From a checkpoint of a small mixture-of-experts model trained on Wikipedia: 7911 steps.
Below are experts of layer 8 (counted from 0) of a mixture-of-experts language model. Rows are named router (the router's row for the expert), gate (a neuron's input weights, with its number), up (a neuron's input weights, with its number), down (a neuron's output weights, with its number) and show model dimensions 0-127. Each number is 128 + 32 x the weight over its row's rms, rounded and kept within 0 to 255. Numbers have three digits each.
Before each expert's rows: "comes before" lists some tokens at least twice as common just after its tokens as in all text; "mostly gets" lists some tokens that are sent to it at least half of the time. This comes from a sample of Wikipedia text that the model never trained on. Tokens count by the router's weight.

# expert 1
comes before: " the", " a", " to", " in", " by", " his"
mostly gets: " his", " with", " their", " on", " from", " its"
router:112113167146140069119096190155131095094132096086058095143108125105128083065173073154110127057137103174082136127137163127123160116110124094085098132144106155131140147116158148133127136189210130079105140217091161130162125169134174083114127191085143083128086105169067133102141103128178102144185102125143134138126161145052140115135154117115173172141127104125135153123121073113103130154143
gate6:161109137156161124124110150101156147071153051104149147064117126111101147132156133082092154102115126132116162116118156202169194082132143161074164185162107150108138169110174128165120094103180146144209150138071128112081073072149139097118145115088138123111080132144087092141128108159126126079133097107155117130117169146095164226084080107126092120133115175154141127134141105170108174110099
up6:138134098155105154138091093168144092144164178114114113103119193149149124107152139150097111028122147087126124106197192095148111149116094086118113111138171114107194115146116088101118108138141114138103095161153101167122144130096100127108152139120121109178143195047116055152196139076162071173078112122156171184110116190169082104127191143165128137096110131153110124153116108113141107123120
down6:181156081104117124103089123145063133145162119136122129104147107100177131158177166146132153096071136090171107140128120074157147147086106098170086157167112132107172073139079120127123131124080141068104140061184097073162117135159159126121146147124173106187169129061097131159135099179130125116142160165096081135110086167188087067100155089152144144117146101121157144160164188177143083116119
gate7:143109105180156196085123149089133137091120119038087121201109074106179133093181121135108157105118117129120145152127080199178134150106132103105068112152114127160131097100104086087120122160159149101138114146165129107155148155034165117130153149168130156161130122116080062158070143126176143185168179145146090110100127136079124121151106123172088129088137119096147125145165187091147146126116
up7:167098078124167157122064160145146192125089174118071134159187053094177158123134185129118194120155087155148114166160039129182135093068117118135104113133133078112143171098131124123146166094144102079127172127157123073130175113117141149075180130125116149150103115100093112123136076122177094153144168183150138142135142151118102133087135128164108163145096108072067098124142116110113151105152
down7:071140217116103063119106125145150087198135130161096124168131203159061065170113128092121074108126110088098089149120158125122151131158130152125186106109164128114170122126155180192134096109067140151143116121082138179153193136176120089141100169130115101083159109152095118112123134149117129157155074106099167152126119122124122136135115090061137147071147157152159108174123072129089143116156
gate8:147064152109172161133151138119146156067167160180129109099066109130132088132133099146071088104150145182100083115176132093059104067113102106115132160132107123170132094109169107109097165117162202106078085105093142132202144133119085156165151115096145125134112170151163208119055168106140078148120157148159160168154099174168151085112090094129143131168088111160124125134143134130105134119150
up8:155098089124221160126184196155134127078180109147143127079083113105107151105103111104117104127148166150178113167064089109169134135070117140172125156038087137165215120091107118126131113102147100109131142118125201142154159112115104128149113204115103106125152144098145126147081126124079130128093071144147152089082163097158159114118129148135111143148096103110150160093125116179132083165173
down8:160125141079176114153132115098166073132133118133156123084146147102123173111105119116119086139176128133101135102126083104089100151077039059169131138144108135158140138081151140127151170093149164134133132101135131127172112180134121131156116112079136118170081243086091147106110111166060106163094109105111133138157093159111114151107114158169169182119126130201092127099209124191118151125093
gate9:169083178146138121117143149110119094186111104162161127144132112120181103076111115102078132073130086156090115105091210146091129092135140184112117109113109168119178095131111094114134124140127140115097112140116202173129070115121159181170144113142124092097066125132164130083090178117135138191137119145093084120107128122109155076099203170142063154128076182171128138170142126146088132198141
up9:126159128126117147153123120147133127096141171093148048154147123111152121178139166120159120110106197133116142150115113087101158137184054164128161105085169156184143179114173105140161184063132118116131084172176149121166144143122066109162173140128137109151164135132103126081088119132104156084097132114103074111103125124124143149104096094048150088060181166152160103076052156151102098151114
down9:133114102151156139134096127094125158168126116077102143155141086091140091098090148140204179165090078149128094152197085106166142153128149099067126103084127136135146077090127142201110090092159177092135198157172111119118188142100173160135120158128094119130086167130053143141104147104179196078099149142097115105138091147091098101159082134139167184119115144133153098100122082158149152130146
gate10:083089116164130125134150096123156091108133048086126120146100080112135144179096126108164111088160064152145137117108128077172137102132161135131143202119177143111081152178118156120130090124103109121187063142097104138122140152124201109128166194146212153168060144126091169132112183145090114072143140093105182099117117116133084116144061115177116155121166101168119134146109135137109113165158
up10:122099071120173195149104150154147138143114125106145128174133097127086151126155139180153161154079066111109103053102110097148143151156158136179141171137127091150131124183109173190104152081087093113111103164124109109126141089110135174131102123124149127123087089144149174078130082123129182090133126098070162119140089058117142173125129085173159142140169145137135137115056218110103096183088
down10:136090169112124088094163126178101078138153132161055139165144177126093117084126060106141082082138115151105113147132121128081136124088152143136127116139169158173165129079202085125114102158087171135148121167082140193112141083157129079123123124077108175160126111166151185142117198193122155100115101101124180126103088136185128131149129117162137098127104111150094112148056112158169103180086

# expert 0
comes before: "\n", "-", "|", "The", "C", "P"
mostly gets: "\n", "==", "===", " ==", " ===", "\n "
router:188065133099070125143113110170127114136097191129130099106116143115149152154171130213110171170122136068156136162129118111095144009143120098115113093134143130111115139123136108119086111145113151147149108171086109112144134112136126123138132140117082103158190154150124079136121136112145131123205108152138110073211158109122157173066090084133146097091071130091163129153133134122079197150082
gate6:111132119124106133136104154131143115113085178165157106167118130146121165159145125146116168129168092082167160089075182148159166128151125091164161106097159073143152092158155107098151096073122040203048145140138141140126153061117164096152108111200150102137162143128131164093159124152184133099071096071062136112124098090068156168127143153170105140113115124100130135173119104166097122084135
up6:072139123143119142143132096125151162059075130126090069109116188093145146097160158116107081070136132134108142124178173153132111108102148160139132102124095187155096174130114129124100170116049127113121107117143109121165149146093115127109109149145162122150176134146094062144181164134174122098080202083100176159076114159136109188184092132143124171199102126121172112149079079110106090163158
down6:162135170143099150135122114125151101144047157155148124100147153156040132148122072161083099089086125084164095141093101131092133119160164105144113138078178135122100089136169084132208135171110147061098105128199083130116100131108148106170136127165099124156129093089141223146148136094196147110140105176141109100112163106105070147112166126134151115142102101146135113137181119160067157137152
gate7:136128118089057159128073115154107162078104161110170154102128112148163136146122136174150171119186081097147136128136113030099135134140183143078142108137127100077164093130090095145093157091129112195070083125124111141115192114145083114144164159139162102141072113162102140089136100149079088116145094153155122163115143188165130054120127153181143110114157149130122157104156193096138125168176
up7:166116107136180155169174135133113142184139147198075134094121112174101137143100146089101112101082165086136171154133114133129107200149101160128164163160117114124111089119151094163149168141092117086160117143157161116117130122156150082169100160093101166091115119107124174075106130090093140132186211127143128179120087122094098155145051089072111172122066145085100091128091113184124153099088
down7:161157110178064136162111131150125141116130100136163107155105096111214155081120111094138157134137168174171095122102111111161099144167115126160129148115114124095093178101173099182129125176180166098146145147152109089137109145105140066146134084213126107057070130173078162147134102098095170110128133122126129094102097125197145141068132114156095124103040097145136096136117166172175147113093
gate8:101093105142072180126150156109205093073161117119127105102096075079166176116110166092126104115068170075126139141148144128173127114166139142119168091152223086150084112084173112136101144152141151134100131130081097102133171118086141149096112081096141126140167140152105075230149140147143128144152171134104093125143108128136128141154138119101119161131147168091138167124132060134156180053127
up8:131126075065167095163101138133143115098118105108089113136119121109173123182159102131085146131125108106170044107136105135127156152069200163166138143066105136122151131115149144076107159088106142136171119055178183189139193122082101127144177171171188112141102130142087122160106170154166114107121085099151134165076097135102125102141129117121100094109165152158127134152098116138090083150208
down8:237113158116119106164162094159111075116095118123150103114115156148141155110152103159131172107082125116084120136119113132144081131104109135134156106121168116150163213161211091121118095125145174093123121204056180158097126159105146156060138133093109159078130136069150118123138137108124086140118092102090104133163131133142092154140176122161147153129174145102066111129185154148095095058125
gate9:132172095150121121187117148111116105135133175127130113100144124139167134067140136118139134131081106051116105111117146131204123082089133124134135134109163135136151169154122099141117168109165183113109120140082130152102096174153165061201098095098129171154093114122126190124205088092106194176119088115078101138088137124169117123120085088134185085101152106143060109111126211127151128112184
up9:116131088126118125167099175124076072119166058165076144146147139094134094095168147137159127157067106206138185149161145125138096052162151161109143115088101117096119107079166149118154116151123118092128109096168044147196098185113170131178168122111115183086135124176109094125180097114153092141153123117177111170118110164153131116124106132131192087111099115084129125147086146143165095137108
down9:113177183123131129148135070114075121170138115106104126062110106117086104227118109165099151154111101151113097107054149125099100097112119046145127145145100154110138164144104153148175130127099194103165119105150211145097142207165115106114106128100129203157155106142134128118107075132076132131135099180148127173147155104196097135162087117142141154114068124141125147121081126108126130125178
gate10:177127126147107150019094170122136173152108135104076127142139160123160154151096116155206186147097118104110131157155140086136161095128109106133129110101138095147077142103168104070131146133067095123165098154083172153160100152150106160111134167122122099124134137153072160143116069098122096146147111083087108082163162091156144175132095157205117107178101125114116124131225103153077122122161
up10:108121126106125112148128023124131167110135113136118054143106162119099143151119131134141116164072099119110131141153129147065166089138128157118102108160124123101154108074151122121168162148127090109205129099094171138121093089172161103157106122121169097099177098110107109102140130171144153186119194143155088103192151124175153116097144107173092131072092093179162119145065109152196157089197
down10:148121101073158178100084095122064113136050147197138107126087181124047143137117102136132157104158124162112166126150143156165138085128123145146175099067097157090110145138110134156081161152141165079138161143107109108065146133156046132179138108142080166146172141082162094170127186195107119124093079143103164088115140128163132143091150168104143100116163167134126138138120181111110090147122

# expert 2
comes before: "\n", "-", "|", " ", " The", "The"
mostly gets: " ==", " ===", "\".", "y.", ".\"", "\n"
router:139056104103169136108135158098116081127151201121142097117069169089148136109155129169135120160158127140117121144108100116159114081060138121073116079087119184147161076159060076137193111095166079171142113104133121151159115139113100124039126118156140103139100106139187154192177090128110178130158176155141121125161147127137176054129080124150105126113132095182151161091123130121106119129134
gate6:130116088127111101174140125115087147149110112106154092144067122135082145139094084163109185130139131157105170120126132110120078101180151164119156109146102128141139125197093079163104058114138087180118093123095152149103121149131203062125147086127128120077091159177172155145186202088081195120194137115149087102148130148130127084103146146129167158090064140145171137101156143128122084104171
up6:123131104128131164135113111138086053078132119095099171164110116147127131088158154109138127127109142148142141132112119202102143152136141063142136202086132167115212106142156139121123105216119233155121145110151113133099117107102127143102147103155130156141089126097183133083131118122128070115200099098066126106117132167081155147043110144118085113087187174132124111124134155114182088144127
down6:173093089145168141084142115112106131132113142073143154195148116065138188113140093120130163131093116140135121091161142097067054141126099091169056134120111175129087165162073142142124108167191099127154170114121142127145102094086170136141091163196137091130130190132076161135137139110085163132158178122186113123113129139160156085113159103132146171076081083150191164145106139148084120109099
gate7:133129076174120112171137170125097138124118119144117145116074115110221120113077134151055130112143090122068165128165100133139118075174166083149110114138107083110126137112139162145131167114175118230143072080146156148101153165139108191135149110115111115177116126127149155146125105181135144056175149149177116073147046095078097109162124189125138110142100100101146106146139121150116086157127
up7:124104072093146137103172098109215157167104099102101089107187097128125068154104117140139157071051166108170129095139098142199166141149122075142149108081168104140150185101083149164083161142098096151152150121148145101139072113139133088129163145131134109138075081137149080123154097108127124150138160131170200119136159169151135146141125105106176088123136090173117151187120184101098115083105
down7:129150168141167107092129083132162140167137091136119056159144191131134122138128112138150201118119161064140125145128172067191083109155091071120107095074127112113085092143122099085163096105134125137088173144120171126163127099141127135113147142150167179114093145177170148119165082097091112138136146151130169075112208203093151136157064121109130177113065108176156107115111092100146109116148
gate8:174094156088122117150110088066146141139157133174168068108097113127115161166104093164164165112141133159179143141121083136117160070086131152139143086115036111183127088080138087149111108196152097153112114156127067099123144136110211145153156140121161137130134142128111087122180087154122130120143121090200141129146123195099181131068117130101140098101123084123188143121102136187111135073116
up8:164162121179139086113090149061130144164143112151163145090126118080212102125137134133122139115101196099120115133057138105081164122120209177116127139116121177112130102117185170180101136110142146134100128142099098139097115092129112080141100080088106120070191143127176149157123100124082210102163165174116139174152197124129075154109131115166101084100134137114130117140097139089158089107098
down8:142091076108096139142126166097126135139108178175085178127099102129068108168097147048134160113106127125100101060118138123110080195140130173107133130148177127115074125114152112141141106108137102115140137075178200066114071138173131087124159119103139093139162128144117178131096139122172201099151096135128118073108123134130077151154163134217130214127095173135119122157120117105141152148166
gate9:130130091159155110142115148125106163102110152126111152204143174126172143119132155087181175134150095107099200127123142084113104091107151130115071136112115121193157127157150097092118163174120140092179085138116111077153109112164186152091090077092106081159204175119125101125128123170085156206126128086142121182140095119174132089135137082066096118141116078141099090079105178135104150151107
up9:189118114112187133100060157124166130075134160143120126128113110135105112137147130180088102123099125132100150173170160134132084100160154137139149051049081143091143087102190137106122167147109110115150150143129163123118197139097118131102149116068187130122083169096104075110137103101132179094153116137099156101158137194121106161116127089131077163158107083149135174115101209195155108142092
down9:092154197101120162113079126133114124088117108154138108047088110149112152117142149123088133139176134159135083153168143091123168140122099106105174154161106124140140112133154176128143108148128137123093150173133167158114135133195082125147148106078105194143019162129191068112100110124069113136102162110136131129115129190169088189165078078081118129090053123148136186152125143123103125124115
gate10:138070152113098201099133193142149105111154152102110171116095113139142153095129105122143078141165133117122177154105104123087100126153141087119143142148109170143167048145044058102102056126136136113098127109171108119160171128193138149110137134145136100150077090150138149142178120106149104128107138144170140089104144172146121087142158075101216105128092129206116156114148180105106147066153
up10:183146156154198171101119119072132138158163110191114181119082134096138124114156091110131159076134157101108083166191097142111125160124045136127128121122141125239153105176144152132153103127115153106133146120142157103075140097193086107092119136149167080121095121144106138145135198125112144158077158130146128089104056130159160179120138090123080131125118132068138082126116147084117086126094
down10:118202171094143160118099097154114144113110083141116130101100111137169143162074121110142102203141148166130160176079124129154066164153100073194159184114086115155126137152192144209126071136108129146139122117143142061104128125099105126164142064153103133109095184139092119170089139156145152147093122176135115125105138069127075145109147131131139123150079096104114070120151143178076093082157